Experts of a small language model: 14 layers.
Below are experts of layer 6 (counted from 0) of a mixture-of-experts language model. Rows are named router (the router's row for the expert), up (a neuron's input weights, with its number), down (a neuron's output weights, with its number) and show model dimensions 0-95. Each number is 50 + 15 x the weight over its row's rms, rounded and kept within 0 to 99.
After each expert's rows: "raises" lists some tokens whose logits its average output raises strongly, later layers aside; "comes after" lists some tokens at least twice as common just before its tokens as in all text. This comes from a sample of Wikipedia text that the model never trained on. Tokens count by the router's weight.

# expert 46
router:38 73 56 22 60 61 58 62 54 40 56 75 47 76 56 41 61 35 56 39 46 75 60 63 64 60 33 28 53 62 24 70 39 62 39 57 69 46 36 38 35 36 46 30 99 57 45 72 62 33 62 55 53 62 42 32 64 78 46 43 56 34 54 40 39 54 32 44 40 66 76 46 33 37 61 43 48 43 29 33 61 49 57 27 61 55 68 36 43 62 63 42 54 12 56 32
up0:35 52 61 71 23 35 41 65 33 66 09 30 37 40 55 37 31 39 45 33 38 51 59 42 31 69 52 22 59 39 30 66 43 73 21 41 71 25 44 53 33 69 59 54 46 42 45 26 41 32 36 68 35 19 36 42 38 52 21 37 53 50 58 49 56 42 62 71 29 62 49 56 55 39 47 62 53 30 28 46 65 27 69 35 52 64 50 37 63 43 60 68 65 45 67 51
down0:47 65 51 25 55 63 27 55 30 49 75 39 48 43 30 53 51 52 47 61 41 44 39 33 51 73 53 43 49 41 79 79 34 77 50 50 43 58 32 58 47 26 24 48 53 38 50 47 73 59 34 53 34 47 70 59 51 53 71 23 65 41 45 38 69 63 47 26 62 60 76 74 45 54 35 65 62 81 15 66 50 36 32 66 78 43 65 58 56 41 62 56 66 66 31 71
raises: "kers", "ologist", "cer"
comes after: " a", " For", " king", " Episode", " the", " former"

# expert 7
router:39 73 57 22 60 62 59 63 54 40 56 76 47 76 57 41 62 36 56 39 47 75 61 64 65 60 33 29 53 63 24 71 40 62 39 57 70 47 37 39 36 37 47 31 99 57 46 72 62 33 63 55 53 63 43 33 65 79 46 44 56 34 54 41 40 54 32 45 41 67 76 47 33 37 61 43 48 43 30 33 61 50 57 27 62 55 68 37 43 63 64 42 54 12 57 33
up0:66 78 59 57 55 45 86 31 65 57 65 71 05 43 56 56 43 45 14 51 70 56 61 61 29 49 53 36 69 56 65 24 50 53 75 51 42 60 49 35 45 70 65 76 57 36 69 58 46 34 69 50 47 65 35 26 73 64 76 48 43 66 44 71 40 79 46 78 37 43 66 57 44 47 45 60 51 49 54 65 56 34 39 41 54 41 43 59 52 33 37 41 63 73 60 55
down0:67 61 75 67 42 57 38 58 64 72 65 50 51 36 45 63 71 35 70 36 52 51 42 44 71 51 53 36 20 40 48 16 55 68 69 70 61 58 44 37 80 56 56 41 32 56 39 65 61 76 28 80 53 55 27 48 46 44 59 60 57 52 40 86 69 55 57 36 76 43 54 40 42 41 63 55 42 45 63 48 37 38 58 47 40 40 75 76 41 77 52 91 45 57 70 55
raises: "ble", "cle", " Track", "ible"
comes after: " 0", ".", " unc", "olog", "\n\n", "alog"

# expert 20
router:21 55 63 66 59 63 63 82 55 73 56 69 40 36 65 56 38 21 58 34 46 39 47 86 32 65 50 61 53 53 58 49 46 19 27 74 72 36 35 38 46 55 20 54 44 48 61 55 61 26 63 34 58 88 54 51 60 50 48 45 60 45 57 36 35 54 36 42 44 53 61 37 24 38 35 36 51 38 49 28 80 65 58 56 63 71 76 68 58 50 61 43 47 23 53 46
up5:48 52 48 64 28 46 46 37 27 33 44 40 39 54 46 29 42 40 62 53 42 33 57 72 54 41 61 57 94 64 05 51 38 74 54 65 56 40 39 81 71 45 38 42 49 61 67 59 52 65 57 59 37 24 62 58 29 53 38 64 67 31 57 53 28 47 29 68 38 44 52 48 34 66 55 68 76 38 78 80 33 72 46 52 35 57 45 75 54 48 62 42 37 62 47 32
down5:51 61 62 41 71 27 70 54 54 59 17 42 54 50 88 58 36 42 52 60 53 42 31 56 32 56 42 62 46 52 65 51 32 76 45 42 40 86 61 49 49 70 66 56 65 66 36 41 63 73 33 68 63 79 52 49 52 65 58 30 49 46 49 80 56 74 59 42 58 44 55 77 81 50 39 35 62 21 37 46 43 24 50 37 46 46 50 28 63 23 48 30 53 41 55 30
raises: " –", " |", " =", " -", " +", "."
comes after: " the", " his", " a", " and", " The", " her"

# expert 40
router:50 56 60 44 61 56 63 72 75 54 56 79 54 76 45 49 48 42 60 43 36 45 72 52 44 40 36 26 50 72 40 62 61 45 54 77 69 54 39 49 42 47 40 39 67 55 31 72 60 32 49 47 63 52 56 45 73 73 43 34 64 24 54 13 42 45 15 32 20 71 51 40 37 37 57 41 58 32 35 49 53 38 60 50 57 62 79 23 61 48 57 16 52 16 52 40
up0:43 39 39 54 45 57 45 78 45 78 44 64 67 67 65 43 20 55 70 42 41 24 34 70 51 37 32 42 57 73 29 69 70 79 50 44 74 43 23 67 47 54 39 68 32 67 73 42 54 54 37 72 59 48 60 35 53 38 58 19 77 36 55 56 42 52 60 33 44 65 64 48 24 70 52 41 50 81 50 72 63 66 69 53 29 67 42 53 60 54 53 32 41 40 38 52
down0:51 46 51 42 52 69 48 63 37 30 38 30 28 50 46 51 60 49 40 71 42 29 60 24 73 72 54 67 45 65 37 48 18 38 68 40 42 59 37 50 82 46 50 46 66 58 58 43 48 57 31 48 35 63 35 49 69 66 67 79 37 52 45 44 71 34 54 70 31 63 41 72 65 60 49 48 61 67 43 26 62 89 69 14 75 61 44 45 34 43 36 57 48 46 58 20
raises: "ém", "oir", "oon", "”", " died", "wich"
comes after: "  ", ")", " 0", "-", "%", " —"

# expert 48
router:39 73 56 22 60 61 59 63 54 40 56 75 47 76 57 41 62 35 56 39 47 75 61 63 65 60 33 29 53 63 24 70 39 62 39 57 70 46 36 38 35 37 46 30 99 57 46 72 62 33 62 55 53 63 43 32 64 78 46 44 56 34 54 40 39 54 32 45 40 66 76 47 33 37 61 43 48 43 30 33 61 49 57 27 61 55 68 36 43 63 64 42 54 12 56 33
up0:56 43 54 51 41 57 41 70 33 36 55 60 42 63 40 53 19 63 69 61 47 57 58 55 43 65 64 49 68 45 55 15 29 74 59 64 47 56 49 53 58 98 67 53 58 47 63 55 51 28 42 42 23 71 32 42 81 49 42 57 55 47 75 58 50 70 51 75 41 48 47 67 50 84 30 60 62 80 52 68 38 25 61 81 74 52 40 45 54 43 69 47 66 53 64 55
down0:32 12 53 34 45 36 45 45 53 75 66 51 36 44 44 57 58 55 57 45 59 50 37 26 68 37 47 57 28 18 50 50 64 54 34 51 29 38 48 68 39 51 30 43 66 23 46 46 34 37 41 34 63 63 28 47 50 64 13 15 36 46 38 33 38 56 38 45 45 72 32 52 47 45 34 47 56 52 36 56 54 65 34 29 57 66 31 25 22 58 38 78 27 48 30 65
raises: "ld", "ff", "ently", " towards"
comes after: " in", " to", " the", " of", " and", "19"

# expert 15
router:19 51 51 35 69 59 68 51 39 47 59 47 52 61 56 19 54 55 30 23 21 49 33 39 53 85 39 46 63 49 31 71 62 39 55 40 63 48 26 26 38 50 45 41 57 58 59 53 44 19 54 54 54 64 55 37 55 75 47 47 77 42 81 55 55 75 44 39 52 67 78 38 44 33 51 45 61 43 55 68 58 36 61 40 53 38 54 21 52 64 83 28 68 31 62 69
up5:61 70 66 23 22 46 33 56 64 82 34 55 42 26 53 23 45 60 40 24 54 40 34 49 41 48 50 59 54 69 44 53 43 50 73 38 58 55 54 49 32 43 39 38 35 62 42 63 55 51 34 27 44 37 70 44 65 38 19 37 83 42 38 59 27 38 33 50 65 75 42 37 37 71 33 31 11 59 50 40 53 56 43 58 59 54 43 88 39 69 58 70 51 53 53 58
down5:45 54 64 29 67 58 38 53 46 34 63 63 60 39 77 31 58 67 46 34 33 65 58 42 73 38 25 55 31 59 54 60 33 55 52 57 56 82 48 57 51 66 60 30 35 58 49 45 34 54 54 32 27 24 53 59 46 58 73 41 63 80 81 30 35 35 40 49 60 73 69 55 34 61 27 77 73 32 55 67 80 67 45 49 46 61 62 55 37 44 22 58 53 25 46 37
raises: " –", " |", " =", " 0", ";", "\n"
comes after: " the", " a", ".", " was", " and", " as"

# expert 50
router:39 73 56 22 60 62 59 63 54 40 56 76 47 76 57 41 62 36 56 39 47 75 61 63 65 60 33 29 53 63 24 70 40 62 39 57 70 47 36 39 35 37 47 30 99 57 46 72 62 33 63 55 53 63 43 33 65 78 46 44 56 34 54 40 40 54 32 45 40 67 76 47 33 37 61 43 48 43 30 33 61 49 57 27 61 55 68 36 43 63 64 42 54 12 57 33
up5:60 43 40 45 71 63 37 51 55 58 36 27 55 70 53 52 52 57 52 45 43 74 62 41 13 21 40 43 85 48 31 32 32 43 30 56 67 33 46 61 54 35 25 45 33 56 56 67 47 44 62 21 28 56 58 71 31 57 63 48 47 10 69 73 31 58 68 70 40 25 40 54 39 44 34 42 46 62 39 60 53 56 55 40 57 51 77 26 71 57 61 47 28 62 34 44
down5:60 55 41 62 60 63 09 50 92 66 36 37 34 49 37 39 43 40 44 42 49 11 48 45 27 58 23 42 49 52 66 66 53 45 15 78 42 43 62 56 59 30 63 63 26 45 44 29 46 57 30 47 60 35 63 51 50 59 53 59 31 66 30 69 29 35 58 32 51 23 45 33 52 50 64 49 33 41 45 42 56 52 48 34 27 68 32 52 69 63 48 37 30 36 67 51
raises: "ń", "mber", "atrical", "mm", "mb", "ff"
comes after: "-", " in", " of", " for", " on", " with"

# expert 27
router:17 63 67 54 50 47 76 58 41 38 75 67 59 69 72 30 61 52 37 49 49 42 49 69 54 55 39 61 52 52 27 71 70 42 55 57 59 38 17 63 45 23 36 35 32 39 39 50 34 47 78 65 65 75 43 48 49 35 37 28 60 20 69 30 46 73 40 36 50 76 53 51 41 51 45 73 63 47 48 52 72 26 57 44 59 63 51 18 31 52 58 38 58 21 52 45
up5:50 48 65 34 53 38 68 32 40 36 34 78 71 35 63 46 53 44 32 36 44 40 64 63 36 30 52 32 43 36 39 44 48 62 62 64 53 61 35 36 65 46 55 22 45 61 35 39 52 31 39 62 76 55 44 33 40 24 23 55 58 72 47 52 50 47 32 80 61 55 50 54 51 60 31 07 60 46 52 53 70 65 31 66 56 48 16 51 42 44 37 34 88 62 72 73
down5:40 27 48 22 50 42 46 50 61 71 36 50 38 37 37 42 46 68 76 55 59 56 67 67 53 53 49 76 59 62 65 60 55 70 59 22 33 29 41 83 48 72 46 67 30 48 69 43 46 95 43 58 49 66 31 45 33 47 59 13 56 32 47 41 48 63 55 48 27 44 51 34 57 57 52 46 61 48 46 46 33 70 66 57 68 40 56 49 48 78 42 49 19 62 31 17
raises: " |", "ig", "=", "am", "t", "ine"
comes after: " the", " a", " and", " ", "\n\n", " \""

# expert 47
router:38 73 56 22 60 61 58 63 54 40 56 75 47 76 56 41 61 35 56 39 46 75 60 63 64 60 33 28 53 62 24 70 39 62 39 57 69 46 36 38 35 36 46 30 99 57 45 72 62 33 62 55 53 62 42 32 64 78 46 43 56 33 54 40 39 54 32 44 40 66 76 46 33 37 61 43 48 43 30 33 61 49 57 27 61 55 68 36 43 62 63 42 54 12 56 32
up5:37 57 89 58 32 76 35 46 39 70 51 46 46 25 50 43 57 44 32 43 28 55 41 30 28 35 67 52 47 47 29 35 57 60 39 79 39 22 80 29 64 27 28 33 52 74 36 43 42 37 46 33 61 51 42 32 50 25 57 46 25 56 72 48 73 69 41 55 61 25 51 54 44 41 51 42 41 28 50 21 65 54 37 50 28 48 50 74 64 66 50 41 42 43 58 38
down5:75 49 52 68 24 60 24 49 34 29 65 29 41 33 46 39 32 57 31 62 43 43 61 46 34 24 62 39 46 45 55 41 38 38 43 48 32 38 39 55 40 40 42 64 63 60 31 45 74 47 48 28 17 37 34 69 69 45 36 44 18 76 68 44 39 34 43 21 23 44 40 51 38 45 40 52 34 50 27 43 50 81 52 52 30 31 38 26 54 60 37 28 70 61 50 61
raises: "phone", " herself", "um"
comes after: " the", " a", " A", " hold", " —", " is"

# expert 13
router:36 65 69 45 67 86 60 49 49 43 70 86 61 67 55 40 37 15 27 31 29 68 53 55 55 75 29 44 51 56 32 69 56 39 61 61 55 54 50 35 46 41 35 41 58 46 43 54 50 53 67 64 47 50 39 40 50 79 46 59 49 46 62 45 41 50 20 39 42 59 77 45 22 49 69 50 37 47 30 54 49 24 57 68 57 71 57 21 55 65 54 26 67 21 70 31
up5:37 48 44 69 45 60 22 28 55 53 76 32 76 57 59 70 56 39 39 45 79 43 82 35 55 66 67 48 43 74 52 58 51 28 46 46 46 64 42 63 28 49 76 57 54 65 50 57 53 36 39 62 50 58 43 52 37 62 29 73 38 34 33 61 31 63 48 74 37 40 71 51 48 45 67 54 42 51 68 54 52 62 23 72 67 61 53 61 28 53 68 69 96 41 74 61
down5:40 44 75 77 56 47 64 68 61 64 12 58 60 32 62 61 25 37 26 49 63 50 62 43 58 54 55 41 51 48 31 29 53 46 41 40 59 53 31 60 66 26 51 47 57 48 72 67 39 54 48 52 35 19 45 59 68 45 37 42 35 29 69 30 57 59 58 30 38 40 00 32 68 49 41 45 53 62 74 57 43 64 62 37 58 60 39 74 43 75 32 38 29 47 42 48
raises: " result", "ngel", " ;"
comes after: " |", ":", ";", "N", " on", "|"

# expert 4
router:24 56 38 30 69 50 43 62 45 67 51 65 69 65 52 21 29 47 27 61 42 71 55 57 51 37 30 34 51 79 28 66 29 40 66 60 63 48 36 44 53 48 34 30 43 63 40 59 35 28 68 65 64 55 36 24 65 41 49 41 49 38 90 51 52 56 43 26 54 55 73 63 53 31 47 59 35 26 51 46 80 45 57 48 90 64 63 26 58 55 48 31 61 51 59 49
up0:54 68 41 50 37 64 66 39 45 27 49 73 48 54 52 31 54 63 75 47 29 37 50 53 25 62 51 40 59 61 40 55 49 51 24 53 68 56 47 26 56 45 22 57 39 41 32 68 49 30 53 36 50 83 47 51 81 38 49 61 33 14 52 61 54 56 47 18 58 55 59 63 68 32 38 36 31 52 27 43 55 42 56 59 28 44 51 28 63 15 38 69 09 46 61 62
down0:36 11 72 48 54 53 46 79 36 55 60 35 68 38 52 62 47 32 17 39 41 30 53 49 37 34 62 56 43 33 51 55 68 43 54 69 48 59 51 79 64 61 62 48 42 59 65 49 87 61 24 56 70 44 60 70 52 35 41 67 52 75 65 45 64 38 48 53 28 52 41 50 29 67 47 58 46 57 58 61 49 48 28 16 31 51 30 49 84 60 34 24 53 70 34 58
raises: ":", "\"", "ed", "=", " |", "u"
comes after: "-", " the", ".", " of", " The", ":"

# expert 29
router:38 72 56 22 59 61 58 62 54 39 55 75 47 76 56 41 61 35 56 39 46 74 60 63 64 60 33 28 52 62 23 70 39 61 38 57 69 46 36 38 35 36 46 30 99 57 45 72 62 32 62 55 53 62 42 32 64 78 45 43 56 33 54 40 39 53 32 44 40 66 76 46 33 37 60 42 47 43 29 32 60 49 57 27 61 54 68 36 43 62 63 42 54 12 56 32
up0:40 52 51 52 17 47 45 37 81 55 39 40 23 44 54 49 24 37 32 44 45 56 30 41 40 55 73 39 40 34 32 44 51 23 60 19 38 58 42 55 40 71 36 42 34 59 28 57 39 43 54 50 45 56 37 48 43 49 28 26 59 46 36 41 28 69 27 51 33 33 58 34 36 35 18 68 52 25 71 50 61 61 28 54 58 75 60 42 48 30 47 10 52 37 47 32
down0:79 31 77 42 39 32 47 41 63 49 46 44 51 37 36 36 44 41 36 83 61 55 35 38 55 97 60 31 44 57 32 59 47 51 47 33 54 66 51 53 45 55 47 66 53 49 52 57 45 58 82 60 51 40 25 64 25 38 40 62 68 38 29 58 28 59 37 65 36 77 60 52 58 29 35 52 42 66 87 46 71 34 59 43 40 44 53 44 56 60 62 44 43 92 29 45
raises: "ents", "din", "ordin"
comes after: " |", " (", "-", "–", ":", "{"

# expert 19
router:51 45 67 40 63 57 60 68 58 49 48 49 50 67 73 35 53 39 42 43 46 59 46 55 27 41 24 42 58 62 23 57 53 43 51 56 44 36 33 41 25 45 61 43 71 61 45 71 40 26 61 63 50 59 40 28 64 69 50 48 81 51 57 25 51 63 44 60 18 51 77 43 44 39 64 42 54 41 43 62 59 22 50 41 59 70 52 38 52 78 79 39 99 17 75 48
up0:64 66 42 26 44 67 51 52 48 57 53 66 25 35 26 56 58 21 34 54 42 41 34 52 50 54 40 30 59 25 43 65 53 63 52 76 66 75 49 58 56 28 23 62 77 73 67 39 60 68 23 42 43 50 32 64 65 31 69 62 43 36 28 40 39 30 48 59 67 51 67 69 62 17 46 42 63 60 57 74 23 40 73 58 48 54 31 60 60 60 37 51 35 47 71 56
down0:44 36 19 61 53 65 53 65 43 63 40 25 57 80 65 35 68 65 41 46 38 67 55 43 44 47 63 62 02 51 60 27 38 40 47 47 33 44 61 38 33 61 37 46 41 68 47 53 62 51 68 50 48 56 71 58 64 14 34 46 71 36 56 45 56 62 50 35 72 36 36 24 66 67 52 51 37 41 62 51 93 60 31 60 55 32 56 49 38 55 86 60 58 63 43 46
raises: " –", " —", "\n", "\"", ";", "any"
comes after: "-", "\n", "|", " Al", " non", " al"

# expert 38
router:39 35 46 75 55 66 59 62 72 64 54 62 46 72 59 36 33 37 42 26 52 64 75 56 41 53 46 31 65 59 71 74 29 43 43 50 39 52 18 45 50 46 34 53 38 43 37 42 51 38 76 70 51 86 30 59 43 84 52 49 77 39 57 38 46 24 38 27 54 58 66 32 27 32 29 62 43 47 64 52 62 55 45 52 56 33 51 57 44 67 81 56 75 28 67 40
up5:26 82 44 78 27 62 65 27 45 65 46 39 75 65 49 58 35 34 62 39 61 28 72 55 63 62 37 64 66 33 51 42 52 77 60 35 82 34 56 31 45 74 43 27 69 56 38 80 54 45 36 76 35 52 42 57 46 62 66 41 55 55 52 63 43 53 48 42 66 54 54 22 38 47 47 40 79 19 65 59 58 44 69 79 47 37 49 61 44 46 68 62 60 47 43 36
down5:67 32 90 46 51 34 55 32 39 23 15 48 38 26 73 50 53 52 59 66 42 36 58 47 73 58 54 65 34 39 69 53 62 38 68 61 42 58 35 74 79 65 32 58 35 50 55 61 53 43 32 71 13 71 58 66 68 67 47 64 39 70 30 31 40 70 54 54 63 33 61 53 49 32 37 56 39 50 42 50 51 49 49 65 67 73 40 49 47 22 49 72 41 63 54 54
raises: " –", " —", " |", " -", ";", " made"
comes after: " to", " of", " for", " with", "ing", " made"

# expert 14
router:39 73 57 22 60 62 59 63 54 40 56 76 47 76 57 41 62 36 56 39 47 75 61 64 65 60 33 29 53 63 24 70 40 62 39 57 70 47 37 39 35 37 47 30 99 57 46 72 62 33 63 55 53 63 43 33 65 78 46 44 56 34 54 40 40 54 32 45 40 67 76 47 33 37 61 43 48 43 30 33 61 50 57 27 61 55 68 37 43 63 64 42 54 12 57 33
up0:51 58 51 37 43 46 49 58 50 64 43 65 59 71 99 63 40 42 50 81 66 41 56 44 48 32 31 55 37 38 40 84 57 63 63 70 38 40 45 42 25 45 53 22 39 51 47 51 70 60 46 87 62 57 64 61 55 63 45 66 38 55 45 57 49 93 79 52 46 51 81 46 44 61 51 36 37 42 66 55 44 78 73 59 66 57 44 68 54 47 47 31 60 38 67 39
down0:54 47 19 40 42 28 66 57 35 16 22 37 60 37 61 33 31 34 38 51 40 51 35 47 41 70 49 60 66 48 61 69 28 19 42 45 37 46 41 43 59 63 37 82 51 17 46 50 59 70 64 53 38 49 16 36 56 36 41 31 37 46 44 66 49 58 30 77 65 61 20 49 50 61 39 41 28 69 54 37 38 32 58 59 40 60 48 31 41 70 37 40 45 74 54 66
raises: "ids", "arl", "bes", "ars", "med", "ç"
comes after: ",", "|", " the", " New", " and", " The"

# expert 62
router:38 73 56 22 60 61 58 63 54 40 56 75 47 76 57 41 62 35 56 39 47 75 61 63 65 60 33 28 53 63 24 70 39 62 39 57 69 46 36 38 35 37 46 30 99 57 46 72 62 33 62 55 53 62 42 32 64 78 46 44 56 34 54 40 39 54 32 45 40 66 76 47 33 37 61 43 48 43 30 33 61 49 57 27 61 55 68 36 43 63 64 42 54 12 56 33
up0:70 59 78 70 53 44 52 88 50 41 25 62 14 65 57 25 52 49 62 39 77 54 71 66 41 39 23 38 54 64 43 29 26 57 60 47 50 35 75 50 44 55 68 48 26 40 74 42 78 56 52 67 57 51 48 81 73 55 55 87 64 64 45 37 43 60 63 37 41 40 66 36 66 70 38 42 57 53 51 60 58 48 46 54 43 40 54 59 47 68 64 48 30 58 42 72
down0:58 82 39 31 53 20 61 26 50 77 33 51 51 45 57 59 55 32 60 71 39 41 63 40 31 38 92 30 66 48 57 60 46 35 47 48 56 92 36 39 50 37 36 48 43 35 24 61 59 51 17 63 59 35 40 44 48 44 34 28 49 41 36 54 60 45 33 50 36 57 67 52 43 68 54 51 15 38 31 46 48 27 52 43 25 47 58 42 33 40 59 26 53 53 72 39
raises: "ency", "phone", "ks", "ental", "kers", "king"
comes after: "\n", " 4", " 3", " 5", " 8", " Win"

# expert 55
router:38 73 56 22 60 61 58 63 54 40 56 75 47 76 57 41 62 35 56 39 47 75 60 63 65 60 33 28 53 63 24 70 39 62 39 57 69 46 36 38 35 36 46 30 99 57 46 72 62 33 62 55 53 62 42 32 64 78 46 44 56 34 54 40 39 54 32 44 40 66 76 47 33 37 61 43 48 43 30 33 61 49 57 27 61 55 68 36 43 63 64 42 54 12 56 33
up0:67 29 67 44 48 62 57 58 54 73 50 77 37 45 58 41 55 37 30 58 65 64 67 47 39 50 68 45 46 42 68 36 49 51 65 37 67 15 60 44 53 29 51 15 49 33 57 58 39 32 69 42 69 65 50 51 55 54 79 64 45 63 64 66 89 61 46 14 52 51 46 69 72 42 83 56 68 49 47 52 61 67 58 58 39 41 71 15 57 51 52 43 60 48 51 78
down0:57 37 50 44 55 75 49 44 40 53 62 85 35 39 28 40 43 61 44 60 34 52 50 55 23 32 64 35 76 35 63 64 27 71 32 58 39 54 53 47 58 48 57 37 52 58 71 66 67 61 47 34 45 37 53 67 81 45 80 57 38 81 53 58 46 26 50 74 23 48 69 69 31 64 41 88 59 55 32 30 57 34 44 64 61 49 37 54 19 57 63 46 40 55 37 65
raises: " seat", "tal", "phone"
comes after: " ph", " p", " k", "Ph", " t", " hy"